Weights of a small mixture-of-experts language model, trained from scratch on English Wikipedia.
Size: 15 layers, width 128, vocabulary 8192, 17.6M parameters.
Below are experts of layer 12 (counted from 0) of a mixture-of-experts language model. Rows are named router (the router's row for the expert) and show model dimensions 0-63. Each number is 128 + 24 x the weight over its row's rms, rounded and kept within 0 to 255.
After each expert's rows: a language model's description of what the expert responds to. This comes from a sample of Wikipedia text that the model never trained on.

# expert 19
router [119 159 161 164 152  99 117 143  94 117 132  90  96  96 164 157 130 131 151 165 108 123 147 143 120 141 148 121 123 147 116 126 152 141 142  85 158 107 125 155 104  90 112 122 132 114  87  96 132 102 157 124 173  88 117 142 148 113 124 117  86 112 165 118]
It responds to: Institution name heads. Head nouns ending names of institutions, events and awards, such as University, College, Academy, Festival, League, often after National or State.

# expert 57
router [128 117 131 146 129  90 112 149 108  99 162 123 135 121 159 155 175 110 161 121 104  47 104 137 135 145 146 119 111 159 104 138 126  97 168  86 123 119 105 138  97 135  90 125 162 158 128 108 170 110 128 123 137 103 162 123 142 113 105 141 104 118 128 151]
It responds to: South Asian given names. Opening pieces of Indian, Thai and other Asian personal names in cast and credit lists, as in Ran-graj, Var-sha, Kan-werjit, An-uchit, Te-lugu.

# expert 1
router [132 150 156 164 149  98 137 163 115  86 137 117 101 108 173 152 135 130 114 171  99 118 180 134 131 150 139 103 119 175  81 123 179 109 150  84 132  86 129 135 125 124 120 109 155 152 127 123 122 101 171 124 156 123 149 124 129  96  91 171  98 132 156 147]
It responds to: Clause-opening pronouns, conjunctions. Pronouns, relatives and conjunctions starting a clause before a verb, such as which, who, he, they, and, There were.

# expert 3
router [147 128 160 175 124  70 129 127 117 118 126 119 105 117 123 142 124 117 115 135 106  72 140  98 139 138 142 107  94 118 116  94 170  90 120 145 106 146  91 124  69 117 125 104 134 117  77  89 120 109 157 103 147 120 117  93 144 107 124 124 123  85 175 156]
It responds to: Symbols in technical notation. Hyphens, dashes, opening parentheses, slashes, degree and prime marks, and markup for superscripts and subscripts, as in CV-240, 2014–2015, km^{2}, 80°03′41″W.

# expert 53
router [144 173 166 140 164  97 163 137 106 110 162 117  99 122 168 163 151 131 142 167  98 101 151 153 115 120 146 122 110 156  83 139 168 132 162 117 152  99  90 162 130 125 132 100 142 137 145 115 131 139 133 129 148  78 108 119 152 131 130 126  86  97 136 119]
It responds to: Name endings and code digits. Ends of foreign names (Kostas, Bishkek, -kov, -mann, -sson) and inner digits of postal codes and ISO numbers.

# expert 10
router [130 135 157 155 149 123  99 180 125  87 116 115 127  98 155 145 156 120 151 171  77 120 132 112 101 143 153 106 107 133  92 132 154  88 151 117 157 105 116 163  83 121 107 101 150 139 132 115 135  86 134 115 143 121 134 132 108 128 137 160 116 140 185 166]
It responds to: Main clause verbs. Predicate verbs and auxiliaries in narrative prose, typically after a subject or to, such as had, set, arrived, developed, responded.

# expert 15
router [165 163 196 143 148  59 134 144 128 140 138 123  74 130 126 145 160 134 141 112 111 111 124 142 130 144 182 154  99 143  98 116 172  94 143 134 134 121 109 156 107  94 125 109 133 145  98 132 126 108 149  98 144  98 145 113 146 107 129 126 130 108 165 147]
It responds to: Infobox list dashes. Dashes opening a new line in infobox field lists such as "- Country:", "- Province:" or "- Website:", plus table pipes and See.

# expert 55
router [160 147 131 134 138 130 110 154 113 117 148 118 109 134 131 124 151 133 158 143 119 103 140 138 134 157 169 111 113 163 119 101 122  82 154 119 141 111 105 172 114  96 127 124 139 130 104 104 173 118 132 100 144 125 168 111 156 125 101 122 109 102 134 165]
It responds to: Articles and title words. Function words inside names, titles and award lists, such as the, of, and, his, plus pipes and colons in credits and election tables.

# expert 23
router [150 163 195 127 140 127 139 175  85 122 151 107 125  81 137 183 143 127 150 117 107 116 166 117 146 161 141 119 110 147 103 129 140  95 155  94 152 105 127 158 131  81 114 135 115 165 104 135 125 116 153 147 178 122 101  99 139 104 101 149 114 104 161 133]
It responds to: Prefix re and digits. Verb prefix re- in prose (remarks, revivals, reassigned), inner year digits like 9 in 1953, compass words and Grand or Saint.

# expert 13
router [134 143 152 152 160 114  97 182 119  92 134 120 118 110 158 143 151 116 140 169  85 126 161 114 111 152 151  88 103 154  89 121 148  93 163 101 151 101 126 150  98 129 114  99 158 143 133 130 142  92 126 122 143 124 135 122 119 112 119 168 111 138 185 161]
It responds to: Verbs after subjects. Verbs and auxiliaries following a subject or to in narrative prose, such as begins, would, been, took, and verb pieces like act in acted.

# expert 29
router [129 164 171 149 146 119 145 150 108 114 131  86  88 111 177 136 116 143 162 127 108 120 140 142 146 135 145 124  91 142 143 141 153 110 160 112 154 120 138 144 115  87  90 120 126 124  96  95 122 106 161 120 157  89 134 122 154 105 110 137  95 120 157 110]
It responds to: Place name first words. Opening words of multiword place and country names, often in tables, e.g. United in United States, North, South, New, World War.

# expert 43
router [126 135 164 150 150  72 135 126 109 106 123 128 107  98 125 128 142 122 132 129 123  73 138 126 130 138 157 109 119 137 100 144 129 129 143  86 162 131 119 130 106 131 112  92 123 129 115 129 150 125 114 115 121 111 165 121 136 118  96 162 109 113 127 128]
It responds to: Foreign name syllables. Syllable pieces and accented letters in European place and personal names, often right after an initial capital, as in Bohemia, Escobar.

# expert 17
router [139 170 153 171 150 101 126 154 102 129 128  98  93  93 159 172 127 138 151 151 119 108 144 142 119 129 159 130 112 154 127 122 149 135 154  82 161 107 124 146 104 104 108 115 139 129  77  93 137 110 161 111 168  97 117 156 168 127 112 136  84 102 169 117]
It responds to: Institution name endings. Last word of organization and place names after the, of, National or New, e.g. University, League, Forest, Financial.

# expert 32
router [132 119 149 156 149  59 108 139 128 130 142 116 114 110 161 140 138 125 134 130 140  82 128  94 120 133 116 108 131 161 136 116 125 129 151  82 147 107 131 148 102 110  73  99 140 154  93  90 151 131  98 104 131  82 138 124 111 104  92 163 111  98 139 117]
It responds to: Table header words. Column-header abbreviations and stat labels in sports and election tables, such as Apps, Pts, Avg, Candidate, Votes.

# expert 52
router [145 141 143 128 131 127 116 166 120  87 148 112  98 123 134 135 146 141 151 151 101 107 148 131 133 158 143 123 108 166 128 101 135 100 145 141 136  97  97 173 125 101 118 113 126 145 110  83 183 120 120 100 127 125 153 124 141 127 104 128 109  99 144 158]
It responds to: Function words in sports text. Articles, prepositions and possessives such as the, of, in, his, especially in sports and club biographies, like made his debut.

# expert 11
router [145 151 149 158 130  92 106 129 101 108 141 132  90 113 145 152 131 107 113 131 112  63 147 125 148 172 146 121 101 149 109 122 136 110 121 149 119 146 107 141  72  81 106 118 146 123 122  88 135  99 144  79 158 127 119  79 153  84 136 144  89 117 177 158]
It responds to: Capitalized word starts. First capital letter or piece of proper names and titles, plus opening quotes and parentheses, e.g. W in Württemberg, L in Lumpur.

# expert 45
router [133 149 169 134 127  84 137 143  88  95 126 115 108  99 139 158 118  94 119 133  77 107 143 135 120 153 153  89  77 163  70 141 146 112 150 137 143 120 104 160 139  87 131 142 158 118  89 107 138 110 148 122 165  98 118 120 139  91 118 149  82 100 151 150]
It responds to: Sentence and domain periods. Periods ending sentences and dots inside web addresses, plus ")." and "." and question or exclamation marks, as in www.dailyliberal.com, No. 5, characters.

# expert 16
router [148 170 153 154 135 125 130 155  93 130 147 106 106  84 175 168 132 123 127 148 100 101 162 125 145 136 142 152  96 140 131 107 152  89 154  92 147 109 131 141 121 115  91 132 128 134  96 122 129  82 172 102 143 104 119 123 152 104 106 136  81 126 164 116]
It responds to: Ordinals and compass words. Ordinal suffixes and words after the or numbers, such as 19th century, third quarter, North, South, War, km.

# expert 37
router [135 119 151 138 156 103 136 150 112 110 141  74  97 106 126 158 138 138 142 126 115  89 157 145 112 119 153 140 107 153  90 140 133 129 105  85 140 113 127 164 114 108 113  97 146 139 111 128 135 114 109  95 137 131 132 143  97 105 118 152  92 108 128 114]
It responds to: Table cell separators. Pipes and semicolons between numeric cells in sports and results tables, plus header words like Apps, Goals, Pts, Result.

# expert 47
router [113 144 181 121 130  80 129 151  85  97 128 111 117 103 136 163 118  96 120 133  77 100 139 114 105 139 156 103  94 160  75 129 147 122 152 122 140 107  91 161 129  97 116 150 160 124  78 113 118 124 145 112 155  96 126 129 123  87 115 141 101  87 152 136]
It responds to: Sentence-ending punctuation. Periods ending sentences, plus closing ). and ". and table cell bars in election results and sports tables.

# expert 42
router [141 126 165 140 169 108  94 157 105 100 128 120 135 117 172 170 145  79 142 138 126  88 168  90 120 149 104  88 130 129 130 139 154 116 131  55 172 117 110 113  93  89 114 106 118 164 103 136 166 112 106 125 133 106 130 119 146  98 112 162 140 107 148 120]
It responds to: Stem pieces after prefixes. Word pieces right after prefixes like pre, con, en, re in Latinate words, such as pre-c-incts, Con-c-ept, unpre-ce-dented, en-c-roachment.

# expert 62
router [150 139 133 150 121 112 117 135 121  93 134 115 131 127 153 129 146 120 175 142 100 115 141 141 142 144 121  86 109 182 118  99 107  80 157  88 127 106 111 148  80 138 124 116 150 159 103 136 158 105 138 105 136 119 131 109 161 121 106 156  91 109 169 126]
It responds to: Song and title words. Word pieces and pronouns inside quoted song, album and show titles, such as I W-ant, Never Sa-y, My, You.

# expert 35
router [119 136 175 170 153 122  90 179 104 115 111 122 146 117 160 161 141 104 160 137 120  89 170 104 112 143 138  98 129 137 133 130 148 115 145  83 183 138 138 120  86 111  95 129 131 180 109 132 146  92 124 130 129 140 120 104 129  82 115 161 150 115 144 133]
It responds to: Mid-word verb pieces. Word pieces inside verbs and nouns, often right after re, con, de, dis, e.g. ign in ignored, op in oppose, st in stitching.

# expert 26
router [157 147 189 146 138  90 134 164  99  92 144  91 102 115 142 141 136 117 137 118  97  94 153 138 115 147 145 141 111 153  77 146 165 128 140 118 136 100 125 146 140  85  94 127 135 133 118 103  97 109 137 117 186 115 147 140 133 122 146 159 119  98 145 135]
It responds to: Table cell values. Numbers, country names and codes, and closing parentheses in sports and results tables, such as (ITA), MF, FW, GB.

# expert 24
router [142 143 193 118 124  92 128 151 125 121 164  95 120 107 130 170 161 120 153 162 110  73 146 150 133 170 131 115 124 167 119 109 164 140 151 137 158 101  85 152 116  98 123 142 150 143 114 109 116 102 137 124 146 117 133 100 128  97 116 129 124 102 110 161]
It responds to: Spaces before numbers. Standalone space tokens, mostly before digits in tables, lists and dates, such as | 11., On 26 October, (Skuse, 1888).

# expert 44
router [143 139 164 139 155  85 109 149  89 110 130  87 112  87 147 142 158 138 124 149 123 111 121 108 107 129 141 133 120 127  90 126 164 133 139  72 154  98 129 144  97 117 119 116 128 135 111 133 142 118 152 129 153  88 151 139 158 139  80 156 130 114  98 136]
It responds to: Mid-word syllables. Middle syllables inside longer words, often Latinate, such as conser-van-cy, cele-bra-tory, eman-ci-pation, aque-du-ct.

# expert 4
router [127 124 169 139 150 117  98 183 122  91 120 114 125  96 156 142 151 126 129 176  64 112 128 106 124 132 147 106 108 143  85 137 169  88 140  99 163 107 120 154  91 117  99 130 139 128 111 117 120  98 146 106 148 132 133 138 112 121 122 162 118 136 190 150]
It responds to: Verbs after auxiliaries. Past participles and verbs after was, is, to or be, often followed by by or in, such as played, born, located, released.

# expert 9
router [158 151 136 171 135  85 106 143  98 102 140 137  99 113 157 154 127 126 123 129 112  59 127 134 143 148 150 125 114 153 106 107 127 113 120 128 135 150 101 132  93  85 114 126 142 132 120  88 122 105 152  85 168 127 123  80 159  90 143 168 107 114 164 150]
It responds to: Capital first letters. Single capital letters or capitalized first pieces of names, codes and abbreviations, often after a quote, parenthesis or line break, e.g. C-ancer, R-onald, (N-50, U.K.

# expert 34
router [144 118 146 125 144  99 117 142  82 136 132 103 135  96 178 145 158 110 123 153 118  99 146 102 115 131 136  83  91 128 111 140 157 111 130  62 176 105 117 146  94 102 108 125 137 164 113 139 142 129 109 111 122 105 152 137 129 114  89 148 116  92 124 128]
It responds to: Scientific word pieces. Word-initial and middle pieces of technical and biomedical terms, such as poly-mor-phism, hyp-ertension, neuro-im-mune, hydr, electro.

# expert 14
router [167 167 135 153 123  87 133 120 108 136 139 103  94 129 185 152 156 130 141 114 119  87 142 129 151 174 168 125 125 145 108 108 153  95 144 125 129 151 133 167 114  73 101 117 149 137 120 101 144 120 129  83 166 110 138  97 154  86 113 159 107 118 140 163]
It responds to: Romance and capital prefixes. Word-initial pieces "de", "S", "A", "La" starting English de- words or Romance-language names, such as dedication, Santa, Do.

# expert 46
router [134 144 145 128 139 121 127 160 105 142 160 121 133 113 198 130 162 114 106 145 117 123 137 100 135 124 135  93  79 109  92 143 139  86 156  79 168 104 121 145 111 116 104 119 126 172 101 122 133 122 114  80 132 131 159 123 123 103  91 165 117  90 149 113]
It responds to: Adjectives and modifiers. Descriptive adjectives and word pieces after a or the, naming color, size or kind, such as mild, bright, white, same, main.

# expert 2
router [139 140 174 154 141  89 100 182 133 111 134 118 102 142 174 133 178 123 121 158  83 136 128 141 140 142 167 114 101 131 123 107 144 107 159 110 135 108 103 156  88 122  96  91 149 151 123 111 151  91 102 116 130 108 149 119 135 126 116 157 122 133 171 165]
It responds to: Verb-linked function words. Infinitive "to", modals and object pronouns after a verb or noun in narrative prose, such as was to, would, him.

# expert 8
router [117 129 158 133 117 112 113 173 128 106 130 108 117 100 159 158 127 140 137 183  72 119 130 108 106 129 158  95 103 136 114 120 165  97 145  84 156 117 114 190 118 126  90 109 167 135 133 142 127 103 132 103 154 109 145 121 119 134 113 120 100 128 171 165]
It responds to: Census and infobox verbs. Copulas, "and", "of" and commas in census-style statistics and infobox fields, such as household size was, received, located.

# expert 36
router [139 131 165 147 186 121 116 159 120 115 119 124 141 108 175 137 145 106 139 146  96 112 142 102 132 105 137  93  94 105  93 136 145 120 149  78 149 127 130 146  88 113 111 106 133 158 109 116 180 110 129 119 126 138 140 101 169 129 105 158 124  87 140 115]
It responds to: Mid-word stems in prose. Word pieces inside longer ordinary words after a prefix or first syllable, such as intro-d-ucing, Pro-mo-tions, In-ven-tors, con-curr-ency.

# expert 61
router [133 132 127 155 144  97 116 141  91 108 162 108 127 126 151 153 187 100 166 137 103 107 157 148 155 149 133 107  99 166  98 113 125 104 154 109 115 111 105 123  98 144 132 114 144 136 123 125 162 127 122 114 140 105 136  92 149 116 110 125  98 113 170 124]
It responds to: Asian name syllables. Syllable pieces inside East and South Asian names and words, Korean, Japanese, Chinese, Indian, Thai, as in Min-su, Yasukawa, Hindi.

# expert 28
router [140 174 167 148 158 108 116 137  98 123 129 113  88 110 174 166 140 132 137 133 102 112 139 136 121 137 148 145  97 151 128 133 172 112 170 108 156 113 116 159 126 100 108 112 128 146  95 114 142  95 157 139 175 104 132 140 157 106 101 137  95 113 158 119]
It responds to: Place names. Parts of place names and nationalities in lists and tables, such as Los Angeles, New York, United States, Britain, Polish.

# expert 54
router [135 148 151 118 138 132 102 143 110  93 140 121  97 115 144 144 129 133 140 138  98 113 153 138 144 162 157 131 102 148 133 113 137  80 152 137 150 109  93 164 118  84 122 121 128 136 129  97 169 127  98 109 142 128 170 106 134 138  84 123 106 110 150 172]
It responds to: Articles in place descriptions. Articles, possessives and prepositions opening noun phrases in encyclopedic definitions, such as a village in the administrative district, his mother, released by.

# expert 49
router [120 152 156 149 160 107 128 148 104  91 141 126 120 136 168 157 147 128 147 145 110 112 165 136 124 140 125 126  81 191 106 115 146 132 156 116 145 112  95 152 101 125 129 120 165 142 118 130 139  90 125  99 151 107 123 113 138 142 117 144  88 127 164 113]
It responds to: Slavic and Germanic names. Middle and final pieces of personal and place names, often Slavic or Germanic, such as Aleks-and-rov, Kalin-ing-rad, plus Paul, Martin.

# expert 31
router [148 150 155 147 145  94 144 160 100 103 146  87 119 117 157 183 142 130 130 154 101 120 136 141 117 150 146 131  96 122  79 151 159 136 155  80 153 108 125 141 121  76 116 132 138 150 106  98 109 117 148 127 166 121 115 154 152  86 130 139 100 111 137 140]
It responds to: Noun endings, taxon parts. Noun suffixes and word endings like ion, ity, us, ium, Latin genus and species pieces, and common nouns like word, guitar, footballer.

# expert 22
router [154 174 147 166 136  94 132 158  86 138 150  79 101 100 185 164 145 128 147 129  93 129 143 138 114 134 144 123 114 123 101 124 140 122 150 112 152 103 119 137 107  83 123 129 153 125  85 112 131 110 170  99 151 112 119 126 138  91 141 139 106 101 172 116]
It responds to: Acronym letters and institutions. Letters inside acronyms and call signs, such as RNAS, DHC, WFYY, plus military, broadcasting and transport nouns like Army, TV, Force.

# expert 39
router [135 140 155 140 160  92 127 116 102 112 128  89 105  82 123 125 129 130 141 138 118  53 141 139 135 117 143 127 118 148  77 142 115 132 149  75 158 143 122 147 108 118 109  88 129 148 115 132 159 127 126 124 131 105 158 123 120 117 117 165 100 116 115 140]
It responds to: Romance and foreign names. Syllables and accented letters inside place and proper names, often Spanish, Italian or Portuguese, as in Bo-li-viana, Val-le Roveto, Pi-asecki, Sara-jevo.

# expert 60
router [136 151 142 115 142 118 102 161 100  97 157 122 103 133 125 133 146 137 152 131 110 110 144 151 129 155 171 128 112 142 115 116 147  85 144 121 155 106 101 146 118  91 109 130 126 138 112  96 166 132 117 106 141 118 160 113 137 132 100 120 113 103 140 169]
It responds to: Separators and articles in lists. Commas, dashes and articles after names in personnel and people lists, such as John Mayall – piano, guitar; Gary Rossington – guitar; in the.

# expert 33
router [155 166 150 132 151  87 119 123  94  92 111 124 103 112 146 156 168 104 110 170 138  93 124 101 118 151 157 127 127 118  95 130 132 142 142  66 178 110 112 126 114 127 109 111 125 126 114 130 112 107 129 125 128  87 164 130 123 124 117 175 121 114 143 122]
It responds to: Mid-word foreign syllables. Short letter pieces and umlaut or accent letters inside long words, often German or other foreign words and URLs, as in wissenschaft-li-chen, snaps-ho-ts, h-tt-p, ö, ü.

# expert 38
router [131 121 166 144 152 113 103 141  82 114 138 130 134 115 171 131 163  82 139 146 120  91 161 104 110 151 115  88 120 124 111 132 148 104 129  58 185 129 130 114 114  99 104 119 134 169  96 140 149 116 115 119 133 107 132 114 126 102  97 154 150 117 137 129]
It responds to: Word-start letter clusters. Opening pieces of longer Latinate or technical words in prose, such as te-legraphy, e-questrian, imp, circ, exp.

# expert 63
router [122 156 159 140 167  78 146 160  98  87 157 112 101 124 140 163 136 129 145 132 111  82 145 136  99 158 152 121  81 154  93 125 154 128 167  89 127  97 117 162 125 114 111 131 145 162 125 127 153 102 147 110 158  86 139 119 162 119 112 150  97 111 149 143]
It responds to: Western first names. Common English given names and the middle or final pieces of personal names, as in John, David, Robert, Ray-mond, Abiga-il, Pra-ter.

# expert 12
router [154 122 154 160 154 107 112 156 115  87 132 133 113 116 154 146 130 112 123 177  83 122 157 133 119 159 160  95 109 171  84 124 141 100 158  96 139  92 118 145 106 127 110  91 149 148 131 123 127 111 137 119 158 106 148 111 130  89 106 177  97 145 154 166]
It responds to: Verbs after subjects. Auxiliaries, copulas and pronouns right after a subject or comma in running prose, such as was, were, had, would, that, He.